config.toml
n_experts = 128
moe_layers = [0, 1, 2, 3, 4, 5, 6, 7, 8, 9]
routed_scale = 1.5
init = "normal"
init_std_qkv = 0.0737
schedule = "wsd"
decay_fraction = 0.658
batch_tokens = 32768
doc_mask = true
Below are experts of layer 3 (counted from 0) of a mixture-of-experts language model. Rows are named router (the router's row for the expert), gate (a neuron's input weights, with its number), up (a neuron's input weights, with its number) and show model dimensions 0-95. Each number is 500 + 40 x the weight over its row's rms, rounded and kept within 0 to 999. Numbers have three digits each.
Before each expert's rows: "gets" lists some tokens that make up at least twice as much of what it gets as of all text. This comes from a sample of Wikipedia text that the model never trained on. Tokens count by the router's weight.

# expert 71
gets: " was", " also", " a", " it", " been", " be"
router:499521560523486439542462464547567493422478485440470543446475522475498524451463515511509522542438432498553490487569548479460550455548552476505561550547545479483538478447493476504494416526551474541437546464591491542532481518525540502549497526435469513564466518490519547481492551465450443465
gate0:486446513445495499453523497482548501456492478473476486468484510506455518508325456515542541527476464461565486510529539468413534492466529495426537544517505503575523503459533555539528471570473537538492487560536487529534520540502501503547578496491483529538448447477483503469581493495496422450
up0:444524485458506513457562552440469521457452552508547459456552527450536458556491517469553465493474446442554491456446480481447455442464513553490447537470453551504465569499492507467457527458500493549538446541554551462554450480454467540511476468543550465517449475556557514550460544549549497488
gate1:537484471497519519540585451549528439522495487513511509404483483632437533486494462507563545531444485518475509515513519394531501536519579514504560462509512450467553499487532578539514507554537453472488518479476474521477484516569589471524443510560462469494494474459537478506523466461454503506
up1:469536447469529535556585464535465468502492478553511523419540537539465495536520486524560498545512525501479456494497480402561485507491484539516554451536478486451533560504502541511486577505528427425527543457499497511550433475505553502559490466564506421422531474473527517553465459468454541548
gate2:507492503506441512512402514566526510475514501424527503412499502420511486521459544517545537596539521416551530516538476483470451487505542555538503490479456513492457478500408513546532455525526456457510471443538478493491539544495514536498485551471499459527397463502502498598517532423499475525
up2:468463513524546525509568500412486473533520504527465450613520514561472512476521454512550466405463483550461475496485519493573535539465486462494464527523530493491576451497560519445480517501430544539529486567432566505537497512515478471515450505484477535433587549503490470432511473560499514458
gate3:465507473543507476492554542537539431549564498482524462467504464551465505451463473473511528497484514502440439465485509530466592485478535547545531481423506515456576444485526536481518441550541467459544462441506470503553542479535525533444435586547466564478437539496488475521505426567551501511
up3:532490529440517510522481448394472576450548512529462449506465507470555527461483529531494441530515462442544534468507484492528472435501506482443476447491465480511531535403467399489544545449544560544473556542457560541429467537507515490498608498490495514473536487526503496481480565484488493520
gate4:554432471483495558530548506568529438494547477536531481489482498533463534482518470507451521562549444541560508472472484508436497506488547551500528492496483502504507439466534531516485491546524543456481432496420417489418543554499517498384506557425469520476477518503505516462470589432504513560
up4:447548560515529437455499486436505543525471483474443566496503462483545466469463577496533487435409510490466481531544531471501538481512475459481484463495541465498546540527530514492537480497491529584547565455576547494563473507535542506588523493534479507501527459488509487520542406567460457413
gate5:508501533525450527499477495513486488477470496480484544538507441552536537519466492550423508459590477489552531486481506492468465473476463488483422466463478465520486486609473442504428522445433550544470467508489535481521520436493449533547504551516536519544542386527559447497498506531537590568
up5:507504497542437514546470479522474501508505486522468532538503434577519503500450527557389500433593490490558495479479505513510505461497444499495471439428477477529493477583514474494446531445428550515479492491517524464510522451489461513499478546546535541573561400526539446502499488538546571562
gate6:502518564423479473482567450406456504474430511496447472481517561531550535439461577512482503493485530413505506494481496391558483472500484444467481453506479473465552461503501444532569565497502446547533491423494482517434490487509533507511553499549519505512591559494478534470502509496479494543
up6:523564505422474484475500427411479508453471499505476400515525591517556505450472524491494458473476528417503497493468465392557464461474470521471475503507477525463507524506495460546548556488522497512452482478423491517463460523475490518490551521600526475531577572483449536513452546516514511511
gate7:507549431458438427479479491504513467463476485528464500523526496504434457519453522442539645503488525442493459484470487563468583586425490534488497519502582499588521484487543505555476513592499461554534490432531425487496532458506517492477492542521524515519529506469531466526523488501509483496
up7:494452509521557530531500469485517485528609481498472501521448484564479538457476460581501348487488526557488516565525527421510443419551528465489536491541454483495487504473454493540531475483473531463476567513474548552467487541504542471510541529441456539429522481489448543470537525506466491481
gate8:553495477539472491441549486554561498460486451472421456524451542481478494513493508487508483491496481466468504512533517476535513481515514504472559530545606488572538458477421489614514540562474473487484494494591498529545508486497581466501464586502462513490453479429416502509515464430515442511
up8:460503460543469533473518510502496591446515532509448467523530555440556446541555582434523462504490446453478478498446457447539471451493437535499509546536531553523474479513448452526471576450504463510462515484565527455577463455444521549483476537544517483488510492508468548551460466422543505543
gate9:494524465487540494469501454594482483542495519528498512561470544547498498493463393569519516541509495554529546562486506558523525498525495493500546553431468573476503414518529498527503551507522530424559442490505551560450514511501452465504456446464473473493412520474525555493486430478421542469
up9:491511482493524546461482451557450476540466542507510536535504506548535496522505444552550492545523431572480525517490491596524487503531508483530501530470446575419483476590571534505478485457583545427525426503497543532437486487482493503499485426419478452535415510473541520489470495530484552486
gate10:520488505460558496553491482528547473486513509348511518482447502487431490507495519493499487452494494582527536488522500531511509529494594502507549576544502534486510463442453507550494402531547487520556511565482508464456568560558543501467472467443446502455450529452527452454521538511480454489
up10:458538456489534517567463538489449523500517548481556516502533540447521498534558525473521447493550470504517510433440442542530446462478534552516451538551440561446483531473456475441451508454569494530529454551491544428555479476506497545448458460472548467458493559555543446491439570523490491537
gate11:537511500491451449486490499550553428495524425522481524511467483440502476486499547508477589519579475565488521433598519515506554534513489531429610440556505469486463500458436481521472545511499551470519495523515444496500485599541521429488504512482497467514469489437487567510528561531492461505
up11:508447543518547498472482456474551457507454452448461487473468463563456551437455427537499542504450532511480532536508549468451531545546552449458488531463561452548570491490555551543551469556462534491493536479524473559529572519555517482542506518515447546500514458447466454437558459452465483466
gate12:461434493472478523510470481469508489489510470466479468499520464551507570476519430570538459525466454544484551500502496531513481527529495457545486527479472496486473508494570515509489383494517505497465582506559499554535508520484496547528635536456425577524442487516512446393462448460523518484
up12:555489517576577460491496528516488474461509557482485463535476549471447469536466482430495528478523559476457454502492507503469507467489556557462493513549527491513537508466423492512481547508452491493542485472412474454492551552520544455542436521548598399442561515458526514562525585518486468502
gate13:466471528454451496487501444580526422528468475493517483531479444546470541501520562577540464524485464445459451570567525526538478530475573494542463495514469493550478491544536550495511486558489469533483471505540585510535443530484501533441469541443466600430531507492477459500507462438551453536
up13:547491516511567415538496535417488544437515490571480541498476536486497498500430438437492517500496512553508538491444441500437578507536434503470498467467546525494550508425478418563492521483490562453547569478473446531473559489510530459550489456566530460563508495494504540478517520520441519479
gate14:587488534514504463566486492539558484542602452541507489574411512439454456484429504514544554484554466503485530512548544511493526447533527528480603506516572458524521481498466492541530470517477538463494487523478453493460517535489451455482443512423498516460469484485496519491489505377469474490
up14:484517467522521484541438560561464538521572539565548483561466551454526431549524484480518524515579467495481472456457465509496465455457476570536489535502499561462486495482451509481469525458512478484489442537460487443488463455452473497436467450448538441433496549549540497547433540451515569559
gate15:487502472547539465574429485470509542502488485539563459480525556474472483494507539504444512530434549434518480566500471480519459451491497545528497526569512560530475526537465479439451475499413532445451577482504486496590469489471526482549458389569514504500581463505494512525512509517495436548
up15:548514535391428500468537510498501441517482464509477561521501505444539493462531547449534485421560449507580537497534484515577511509574534486481420495516454442457454517529505453547514535504511569561540454423465450498510485514460463468426528488420519492512484546494503497543480453489478533495
gate16:499424556529516503526479486586561489500533483481479473508493500527428509481461451543556513510498510451523514538500541528481556521506561415511514498508524493582538496479460538527483468519483518470500546463568388490521498512531517474500540558463465517459417446497513524384517535435522461403
up16:451443452564546513505457535569487546460564538468520427556540528484538449531503418505555446557530507435468499444457486530466476463475498513534467521448459551531495532437439525479460465450535483500451557465502473464538477473477457545538573484529521515447464466533513509485475541436525545429
gate17:531571483567559490493535472505472515437511447514517470524462543481450622490456456472512468432531500537524521501547506538486532509542506525450531479547528465553497509454449522519518607526476536524475500508482493523516494529507441505590543487444540434503482476476501497484527558389485489404
up17:545430532493465455476482467533546473492480507475451521440431468539493504470493518555499565553427488441509484553515553476446539557503518457486532516476528465522521466498537501544500432539419502516552543445530473548431562541546549442537504525571438576536533457445477522480535439489532520525
gate18:471432504494552546419536524563508480540603520560501453532498477416506455510464495545492450533547610397443473510495452508490524482478503450488516444457505520464575530503534585498485522534469508467500548549446510466552500486488514476487570486505509514425467488511445487487545499501480493457
up18:554565511499420461544487516454500499469388469525498556431495508598466545458541476500514572470396438597568507519507521478507520510525466525504516518509511457560435448510498432478533477478524515566524451468557495479481498520522488535481464490497491467538564534474558526516453472531498480500
gate19:466499567475523489541480490535593453542514408500465507528495537556457504433485531500523514479448546506488499532541515467484546545609519457465526478462537423517573496554435481588521450573486491504494493489492476526470491540510526442545555566528460539477502422432491511493539464525484458518
up19:396536504455507472504538531546488512574565475473505537558521536439516442448563515544558421511538594462511441495461454451539481477535466511498492482475450505458521541558449503490476521492499463480529493547559544455530424475476476487475526460529521493453528459448450490560473449490487555563
gate20:519581498424580491500561440543500494526393503470477479477486507452505478509536565426493541535522546516453493525529525444505471499544478413521568506547546460497543556519578507474515582496527473524427515465505457475508455480511476465527500460556524464537458457497482481438487554522522442449
up20:448468541527409482508458450509509506472442451492509447529577488576475480507510529519483510500450454448516514465447511499470496537504549470533480461468493518511498569480595603524515431505491526530512497478563490529443507542550467482422540492451496520421511528518621469548481493459523542485
gate21:529390511578506480478546509556558449455391481461426436508467465444451472491540468440567500548497512523524459520525508452526470511509509514495481532501486533525454462488508480499486493524519452499549498421424515489541455462497504503483518496480536513522434576519562518553502464508542558594
up21:513513513531473594532489499591549531580492483480567509491515455477503515486515496428411430470482538532521485478554530422513422439525542416490499441505476530507467466568463525469510475468471511543404443510482535477571480534542467510469499509513484499489493541534562463549439468521487482524
gate22:582540531542521477483466477546492532509568458571482412425509507473527519484530539519528509573506467520522488476537505571518556450486436472497451521479525473487507490560453480446529484489496490475477544473459523527526480500496531464511420608560483471551430495493414576481520478556521462431
up22:388435464475462522504477495459515496480454524433515556597484574511456496517494472479469525510489490517516531518463513466476455589534558503516530475533494489528527522400551497568510490537511483527515490522556466469478530524501478521453525411405497504468557511501602448464509526430523523511

# expert 79
gets: " was", "t", " but", " it", "d", " be"
router:544517541556532421541466447469582479476458445455495538480438498516454545481450496505479589489460437523489524526542525531471516544540521456438522515572523447553527404458477508521563464529549491540448518459534406539541512483555532528541487524451522555486493498472473539498533503446505471475
gate0:470520481507445509528468481446519502435446536487479520521515481479490504487528526535421596547546481475457459480491512515546595537555473578479481582507495495558474585460555443533463533494443471541485560398548503444451466479447557525463498520547507515544489464545554524458490486477499493505
up0:495422503526519556422476497536497478522580522540500430480541490554479481497439432543554416467474482505542532525518529547507439484411488457459514477492497490484553471488468518442503459519489537523532460522484499558625511569532485455510465551491489502424488494488459433522576506556485502486
gate1:477460489492545527580424529505496539459554518435467480496498535558527468425457509505489471468447517537554522509536522543565540496501511554589509500530488402473580454498553482490550385498483548510589539525453549473528521519475538502549506500486512519505503526436455517521532526475433483470
up1:440499480502591443531427523470436570464540548439482463532532495518554493511492484521523432451528530490530494490487510580566489518489512564528477447501490492392568464515516446475499492463481498526542465534447537464521491464439469453497499472516547480471573540457443542577506570525503542493
gate2:533513450570440483584485496414508424487529491518473590494493453479461530516509486555501462447499486562493524516543501489491598528439483520521502548429496452545495464562478443475472485532447535548485551551469552480559480485444520518463422536442479513542471509497483521490504558451455481440
up2:491513502540525455593487534455453450494505549555518555515481423465548448545547486520561468457564516509478472551480463527516596446436463538513452465486474472520494490565471489473430509485405543537489536530476550459581474472424501540547437478507520494488534538504505505504549533500449541497
gate3:419462484533561514578539557545500469534498433545454437519429502427503646525464505517550527476463467492510507457527458510432499513552549528482514529475486460426540473488494470536493514545558573407480473561463483503550490503503501474529510496495476532525468555464479445488479488515496485510
up3:559531506526466501395424452447454529495533533442547549487555468593470426474488506516456499502487549504543555514501511470558529489529540470475493486533486525579460524510493538490513479511432425556503521406551498534420549513548509499405529526515498498478537436516512506460526512477473477474
gate4:529457492567519511448427500494476510471539508532533498444551611503473478522448438428562504466464589560495478538528478483519458442438511452542499525543494517466438445510493496525430486516551441532503460477468475523503464539504502476567404523505525501544482430507517460503527572513523465449
up4:423457500584510554541477538538516473478559477549511472475487489479537484486553576550508481436572530520524451505503538508490468505426456446614508408439507522489511501440440464456465529486483571493449538526484521505549538438546485454493520531555488461494541522506497547503505468533524572480
gate5:501484560582538467465522540462530497597602516517512546496442563473486514485453493528473515504481444469494508537578527512528537475537509474407521586486547530480490445475497505515549496496533485511512518426512499509485522523472494480524455533393488560491458465497483404496597502439487503520
up5:530428460467464565540418463524563475453475440466440487472515493481483531466455578542483509478490561506453569438560572445474503507491551556499540485477519447543532544517444488535519472561472524483453512455556469538519531506514551443460547571530455495539524490529533464508545434451474481493
gate6:448582496506524491518454472462528525593454487517500578413497527478477529536517522536513559461543429470431510489478501456498494522501487494430510560551507507482504418530483561466513511479476405555469486460572513496548452457511506517510511533501508538567472371489483480503531536506486434511
up6:523448520476458464507531514557444466462490475461478499597481536521447540487456480447491438503459588507526501504518471474441459456531570507583508505444518560471476577454516509556478514500523575435510513494498501540470550503551434470533549464490501492486544573545538546499445439455461562503
gate7:439439526500487531541437438444488539502434507452488491565566439433547428467529519506449423482429545432502448459539526482531567547449486448593511458477500505457542521528502504458478499468467564510486538552490528505482493567481493448502515505497520526457467566557497461536499537503484533527
up7:566593455494475485471518534497512453530601471501481448447469546525461530476494440525484569578532494527535520481448509487491484511500559523472528537530519449602484514450522552522515439527521408520492513416497470525524522547517582502436445536543495456477516483516501491467488435437485460489
gate8:511500506502545507602589523472466479509546511518481457474571420568544479467468485588521517428556530537508461582518539447471440524430521516489507467500494443556546484444510543469526535481459557493491502583489572511467482510469476540476499464448483524451454452490481521467476524472482531447
up8:530512504519575522584526510502470465550537485526515468505569399539516480472502492552554491437545575542535448552526535452486423516422536493528509466473475426603518481424489560477505519464491572489526505551490535512467455497475509553473461467450504491500466466504455465470466556530501544501
gate9:521488500486461485489521529449533532470570497538423475501481489525517566441471483486444484543449470472550537516536555530426569554537520474390543556529617475521495480491564549545542471495511475521479573486478439556546512565502509489454480512485472470553501500495439464489544487446509454475
up9:534459535447531540580475457581540476533416486472488548455471483485442500486472456550490554523479566524521508491496517449495534492477530478603529453533533432519536496462477472556494447522463506491466500480573528514477543544519614484564566530488485542491453469479569513455501506501463456443
gate10:447522505550471467484490545467517553567537520568505511466506547463536460495503508585395593510502518500493545483510511510536510413463454491458470526536536502457481470562524494430524468451494491485403565479533507467560453450494522555499471517556481463464529461533482545443528494412527469522
up10:475515527470468467517427506534474593516591504539501486528543596541512511492480466589467567523438497525536526508499493458502431478459506519459510515505518508465477501506520518463506430476477422467479523448493485508614475464537508581504463502605469481446549468536471563471528501473542480513
gate11:558472461592488466422531457491474497447473438471523538540527503619501472513479495418497524445421478529535504577499584542478479443498516428483538473548502587470546508516504515531464507530494444486482482567513484518545501449527489517527497476574512448509583511469469522502489458501486476472
up11:469596529490431518506428561518515506513521500515552440468438469440491490506524561529459492513590504500573515442491440466477502517560494515527519533591468474482413542486409437449563470521494489496468542419472496484498479516492534532415532483432508525494504526496446493510487547476474480518
gate12:483498444526400527539488543433470460519509528472507473510494540533446482512515505572442530519509436481496482454462492445476502587433517566528523513551549505519505538536524504522459517555399474542464505424494574472540477430515572527459457475561537569483503503534489488517464466441495517442
up12:539505532471565506481457455547510565492540479519503491481451509450540507472465506452527483533503581545518512555532490550564499437512509405536472474482449503500439451388462494486550512454614548457522531515520446530497539569467397495528541515467462456525488464511497504468526516500516467540
gate13:513449542475549546492562511475515477496409411516488584471550486495489524482456481440507590481481500505469582500531502522435524556546546418397501553514568448536546419499442553508505517521505511535489465489484530525512496529500532442550510520500466572520522481510493504449543498433497499485
up13:532493496522447468550415466535512543483533519456423533477425503456461480435510439548512470519480549543523475530549584457515550466495503552536548494537540482491531508480500491542511441548459467496471561456558409551545546543482532513504469584452448520526461468452453456468530544487453485503
gate14:557488532482509529513476484560531504494530442534498593461454596472411530478493523491511552501454435515513496544486549434462484589476547532574549524482550455539506418465432526473506503546475528466481505509577439504511476466547497504522479539466465454527436468529520561484493462451474490455
up14:461557507513487488516500536578491529538523513545559548533527574465487480528551543484490471480556459500485453497454493491534442547460474533583495522447473506492447444507460528461483571493522468430491431495518441433526442448497471552496444462518549447470460509555535558573440451485544544548
gate15:528502520523489498548513473595532439448511512520520491449410476596500521446453476555521526537508482490467505566528479444490516368491512454511532508533536491425496455480499549522509469523489476455503511526499481536491574501533489469463473489516509492539367470456519554460531453453449464510
up15:498451553437547500427494437452580493490427475475436544478439551481506541440517443492454505517443543500496580511567543511478505559524531518445467543476554472549588532498475453548502513472483565512521536471514520549516532543518543472541526549464430485550541479469436484489536502474502493457
gate16:595441529510520481445498484603475514535510497491459492499538552560543472528502490486529503491471554581466513491557548496533415567500532490512514434492474469503458457495556628505469475519529443560558443543466448480510489484514510471552430511533518434474550512454454515458498486500516476479
up16:389563524460434535551453469479517466445504496494548465510489466435496513494483504525480485530478522399526453496403501511427553466434500527499501517444542491500572508544470502509534509488476614479405519482512572507526536534480462498461551543528476559489490499521555489531500498481452541504
gate17:512450489545500515472431467560537425545471479497467521501439464561458497462551421554530517525479472530474491549517513434468510481550543427496589511501541477494494477480459534536487512552531470479479472546486554546522600523565521436538491580432470535535509505463524446472574494495463459472
up17:482550495502507479562500482442517562463469478448457509468516496445471537443428515446440493549474554520529534510552544483469544492463533576458494545549551472567530571460486471536542452519395503462504561420558491560493529523514526511523522486505456523526465442572452517476540501441469474491
gate18:576517564489423531410460554442508442496518487537488531499428488492502522513462444554441512558516503497481522534517471505511567434509451540469505513505512511490513392422440506514519520498487475470495456491512560526426582494520507521492473571470524517465578506431450498496497522416471502539
up18:433522469499540452545530404507563569499415508499487475475557501474467509457490528487503545481429480554525494518511581414480470545503535478512529543522550456550468610537570461507518480513514502486487547494531461492550414509515521489494511449502449506553449439561500507452530508548490464462
gate19:434488546500488423530475492475529533516446532492472476534428503521485557462567463511536491511505484485508440490483553522527486558585567490421552509507477543490537494480385469495522551471548488480506458535515418491562515486527483499512542509416480443426522554511525513555426514492493571543
up19:528462571478543485399479505501496513450445477544527469536504503438508476546522456426477456506476449512562467438516543533494580507532493530517503512473508448514568543473523439509462478497562596541543497521476456482518504515497554467488360491476507514526437508472438436530512553519481506489
gate20:618504495535520443447500442460492579430545524472501505473440516573499508524436530532495474491453522443548545557530522488533499489457541506476502507518505478467499430459497511533501422529529468506563493462484443538545560486501522480508499521461508520480428463470398464510603522472439496464
up20:485461420452439561561513482534542464528486430469464541466530500443442545445469458546471530558493483552517562465521534447458535519535523491560544543470562511531532525480503515549530485539464550443458536548554521537477524520536552469464554543488434516560482469535524475447493474456463447441
gate21:488506494462494486520512463498534511525467478489439518508513572445469501450557504505529547622432550447501472552491538439426549507499536392484512493481559452478576420517527473507583505546457457534548499464486461532555497478487516476587486509534465457503468413496499487498486513471493468480
up21:569473489503480516524474469486525496441505456486455502466496472535463509470443503520452511455466440608517558502572510474518517510523520556453562555529551481559457547427438493551494449555518519453449533524550518543454541541553524503439512545443442557552519504492509494466554485471435440464
gate22:547477495501526520386524488477529443507559506600520478552431479424512503530525549492471529469550433510502516532562504517523487547438460551564457471474512430545485492448467446487451560522539559495506426515461517473489456510502503479447473526455497514519434482477459431499570530537555483494
up22:458483521449519498369478485466522421502546455523502457547484468524575557531532539488454420479528488473469525462516550557521492551471483567566448507411482486441477531488475473458474536520558585511452462524500506482500462494530479455446494573495511508500472538549458463524564455501523517476

# expert 62
gets: " that", " not", " which", " would", " can", " about"
router:542510553529507455570440463505581510502455444491464553504470481518442520432468503553465546497474417514528520497528566492462521508514519458474564545548566482518494454492517507510584456521548520526450529426527456520570488522534545508484435522445434534567485472523509519461503519435420465479
gate0:540450550495498613426517511459516536525389524510511490486466417468557520514545463477444493484508558520520596448498519456452442520538561524407545514552484491460527464563497519479508482468457488495537496478503488508512527468532513476511496482544450437422523496481425532535501556469475482488
up0:500499440523551414558463463568476518438546497456499426484523541504528478494504595492551550544479467439446420550516493476493451578499528458547486525507560509556500482497485481508499519499439423489511516437478506516500496556548539526490542481503536539537470456461522400530514538463553448530
gate1:413443466483477489528545520478503475487427518458549453511519499484442511490438530520546549458442563507547509563508605474533539486512506473546455542457546505485492510501522519501516480563450505491530467530565493481537489454465416444555503479488480472605516440488556502547532436578536479486
up1:573495505457553502388523493455497465462560446542472528447476517487518541449541461498480478537525460474553564497536459550478570525510531531441544467509493503500511506516429426510532512514497559495475555482488466512497525591541566503465509556462528514443492527478440551454486517419415519463
gate2:534453546486501515485532494563472466475468469513458531511497481596502537496478469470566485491614443480526493523466525518535515467562529490515413482495467474491488443516453518525454494487520572605470439531452439478508521571531541492572493547413549460530420498504534456534509504506550511492
up2:482510489486538494505510503413507548525551453474505451468472492491451547482537507506425520520440505511476534503558527512477505533464522495496528487502558505530515618414547447541561462546499500414529552502536509564466513482505520480426507461550431510445512516483430597452506415461458484505
gate3:533509472489537447523534484579526485477518453460456555502488438467451563487450466530533521479476535638525452536514548495537532531524517516540590511495579460525503430499463487506524486545509455508481498470523433549525512443588468479511527556505399504460490444476472530501519529496521462452
up3:460551444483545453558509549557469532547535518539530576532531523458460483533546518525476505449549495556473436465442515439560529510481440552555551478465496537461483442491505532442511538528538433469469448499473462454547460443530462513455443545570450466433528530547505521524467477494537534519
gate4:473511537539494560473567525502566484430513401425489454514425476517522477539476506519461479508492468545485540493519500520486499541549523511480538468511502476453505492442556449517494486499533501452465538512515476529496626472525541472517555575441505523524356488478545433475535458469483522525
up4:457533478564464547484507581506519511516591461495548471554508482524553456559492505558468427457523436566467497443439466487528464475450455558550531472481477550441435487466580506463458522462539553465471472546473520455527546449467493541453443513490506522483459532526546472518466473506496557548
gate5:483512472504510498457549530557467514455509475428504510511478560433370517491430528456443506501443532493476504484518490537532559493615484515495551502489510549518457463493510481527556507534465442549521534588472487509534519503447465449518485461493444498534395448479555547462496488506569485480
up5:569433535428471513504456468507546464500524521539497496441512493542555459533524463545553534530545514513521516588517525463464487524385505465513474534529511445507548515473496523502478464548496497411535537458495430518498573522533545556493529528469471484458612527452429510525506509457440466472
gate6:517486534513492487542454521522576475483398551460523497523441467508457495558433457502448525594504529432540533500486490513490448435504499522464522551483529545563472572494456535512527492512440493562497510400533568506521507487534475550479456476473529509561452443471527471540467418442477494507
up6:482471507548538508496531440495482540509510417507505532475531484440499505441555518521585472470530522483400502505470546434526508525480589465554420461517459474515489460453507531506502503529569499440570457514499420504525501559510510501508564518536395426479482521501495486482546547567560499508
gate7:526522561467478456414514468563497509498455475500479478443455508504499497487494431544430533494508545520478610480527574541484521452516490434445499502477514446588467494508523529532547498522457466554422487521565533526401482529543475415533501537485455563530467518486520488492526466487430481482
up7:547425506521540530526541512501534437458520459445480502481462433510428543447494488415540517532465511464536541517560484513446474563544558505484437548569529450489540490469470457558523463549547463513555554465462435546545557554510578528524548535463476510487457506458458455504520512510476464477
gate8:510508533539536463480470406545537480458499437567488455484495408510436591484534460463504501534507450483498537499498556513430540505564533515484552560485521508470480521539484566541519479465506580499510472505468465550416510600507480502555472508492444559578449540463525517491522507501467458474
up8:468469492530549438528429501540458537491517527548546496488561470501578538482558510476551489513513473476492527511441481504506474500507543562471501566499462563491463535541482541477464506427503553449513469423444536480477462502392488564480440468537488496592537534486426438536511559490534465547
gate9:501451518544623465511435506516485547486478506470526452498514471503511527477483503479602466478540524505538508473512560558507511557537539481439515505563443479537495479504409531493555480485480468495568435431479502494531485574491457484507507462485482473485506448422393437496559570519499516498
up9:515449485539608456501463526484506552496490468517542502490529508497555467496555479486557470454577502553563480450454471475545494528486483483427498506536468521578500514501504520464473528443532513555576442402477532465526465567473511548433463455498483487470547473494419438514495578530558507520
gate10:488501479433464465527456484471448574469459495493477451468531588511613509476403593533495503525498539437520478497484467585459494510429522470523537430505535521484499539538530516466503529472430530591508488516436506481502486533550510526520580496568508463444513495515541473448523483502501505525
up10:435528477398423438456531526467479463504516532473474549471524595446493493525486575483403526514518564470498483448504479550475542486591490487546511484507525511456511521508560479500511511526482439494550448508488443470496488480502539509470521566546553512517491576534547501516462414473478568537
gate11:492526537516525528499479518537538453514375500488527531483412482451457533509501459461509517524486461436522566497509520573434550513452466522444590506436500528537455529490485497514564512499482533540482481556540518517496510524504467451512490528471546546558418506507602458471480435422488512550
up11:549489459467495493497403472492425558463585473520467441535545518533545498490490572496502470542482561432559480545521504484533429435493532545550429471548484471531509500459537455487472476505509487501489512462512519526479514516436554434523524488497527439464516479478451499629508576557506489491
gate12:518547498511510409489461513488454499493535510513522502498535494457469504518499537492462514441534407532461449417521508507523556593557517431485517502583501471552525480491524537547510450524542465533525505416532447507467464493553623446471490514483491569479528459511401486472479532479521481463
up12:515494466540524412493403532435481507512623502533498520544535435465498459502535503450477472471525471500513456445521469437529571517526480464501434564542491513528575479533510542509481419501528481469520513415519473499442472487510573490470488537517496550478537502525412434497484530500548514450
gate13:510525493500585536545502458520489514482486508515553490466450505565466498500502538446509443600523504499481496433474486453502495404491497527525473557517550500489493564547475437511495480464552534598428552465430484507407528502465554431498498500521487624496472461516521479532525534483507465473
up13:446449429539525441481453488499495489445543539498507456493518477536588481524484513498575510501452522526507474519499576535508499476442512475589544386534548487545505508553537543498491434512482543492531482566494490470549455480489514440527463542437462487448477502477432440526554577501510571510
gate14:479433481450451509542533383467533459447437561492503523525490417525516448509572499591517484511527493382521503490490494559465488604499545496534468492547565506514485533525589514516463499513444461564489507542522488508527508509493489481457515452438587510519522492474504511477494502462487490499
up14:453464469483456486524551384460558462506471544524503566558521412466510457529542565529481477454520475434485494524493469510489461584505525549564447512500509521485486530516577498478454523524461469529523448575501491470579476504474461501419470471434572518523531540497548496514480479444471515542
gate15:536517448497557484537577511515550543466519446429519551521441451518421584468450489485540516524454487554534484539526484459511509606503511511524567515458527493493514465463470477502521494542526423457560525499541465525539492485521497495501521496524435577434480492478421463472519480407504491426
up15:547463537513470532486436436467479509455452458485442428439469524526561500472464536503546486519466522430521554534544531569450483507498533423441458464542488455539518493557465471540532462506432559561492547530537554543465548541502539476545550460451486457523467453456521505514547543539498443466
gate16:481517481471519371430500393517549492517453486482451489443468494498472527501454433587525469485495567530433507509534548533516600547499515476501521466518462426462557457580499487525536492545479506492468521545565495529490495485513463484589496517536500523498499461456514519517535504458511426498
up16:546442537509506538502543515498533441440503453454470521447452465487450532447528515434485517533442506442552550519547499523429498546519561440494468521536508470500513521481459512551485440552491470534555550447444448547484571573534567464536552544463455546540450514445465496460546466513506465454
gate17:532461512447539515512512392552518505392437551442491459489515521544482527546542440496582549590481499476450609576495506492479496535572480539465520508486431502533506501461502487509530538501459462467522527493547486507486521528496505505497493474426491449556405493477488508458521519436499497507
up17:512510522523457481474487565463499457580577418493475521479487443489515478458408493496448454425497567504494405455538516520489511483491542482463512488534584463488513476513448512530494464510524536542492486506477503498494522504515522464558522549602520571460622515487456477552511499573494465505
gate18:512494454547533525499556551505443505434498435497503526466478498581448550462464455501546456541468479446547451555483517579499511490523607494530486438477503502475469474479616523533457501516527585494499546533514494525485493528497519497532515488447497464463463577516572466474481568477524443431
up18:528496579463484478502479434517553470555446562490473423446451495457510469526497481488521553506491499547484592466521488432455518473508395550414518570532503491532525522545383479505566502487447452511513488477511531506522527530502453475483501511499508562555493475480454516483551468528451550555
gate19:513513560506508435471567428487460456518460441435475524469456512561431501485470447507519459531533447481436473510518557592494506517538519486507468496492501473493597507485541549519582499561536571501472510429543478523501513466519479491526499517463536525490502519480524508530556462390445499412
up19:437543559498519468469580502490463518542464486485541534539514573515481470549587505541476442493532473511427475483433485567552502540494464520557475448440465558451506562490528557462516533482521571473449473449509519463485448436460433504473487471529516469471526535550531522514445473427492565524
gate20:523487482545549473443523516570561474534505552513479473495529419447542467521528485476579558411515569584421491455517538504504450449506463537484488497462467487491515468539465502431569548482513435605514503572505518457518492511467493525510443559546529471528490502487410490491494529499488500521
up20:491438506500557512448465469437514543503472524513475483485519442524532489554449532576569485498519545496476527478478576536510502427421466554510405466406484461489525528531543503448518515477481526617460489542501521487519481516492480515526501572564497462405498480506581447474534508516522500502
gate21:451499462540501501524476488472486426519557472474467435482493434533510518510439501481530524494551486517535562499526540550508517510520476445428508539537483505449511496516448460519497488497558412479485471569481452503386516529515553406495494547400536601548484514472464559554518520506480487456
up21:490557495532505459533508500533449497537524543543525440531547472525524491571507497507517489444558435550453475485461504511532483466530467489456554472511461575418475533550437534461478529459579454501451471579424461465469473448504512496462455464472563524499560568513463575507465559538446512500
gate22:502448500436529528456484417463538483496390459506504369490479480492599516492532489501497497482509511500461556499472476509484500460529465532407533491483527505621503588549517520513553523489466551481427580461537548514539517511469466475502521463541468484490486504472523448548499518500479499490
up22:481505462403484533487547450485495475481430560477506462489430486528584514559504444496425513500496481463393537521482468500508540398483452547475540489501525507502553583547563494561482528500475540483443565550489528478474531474502502439483517484534463500539517582492545537473493498484435508464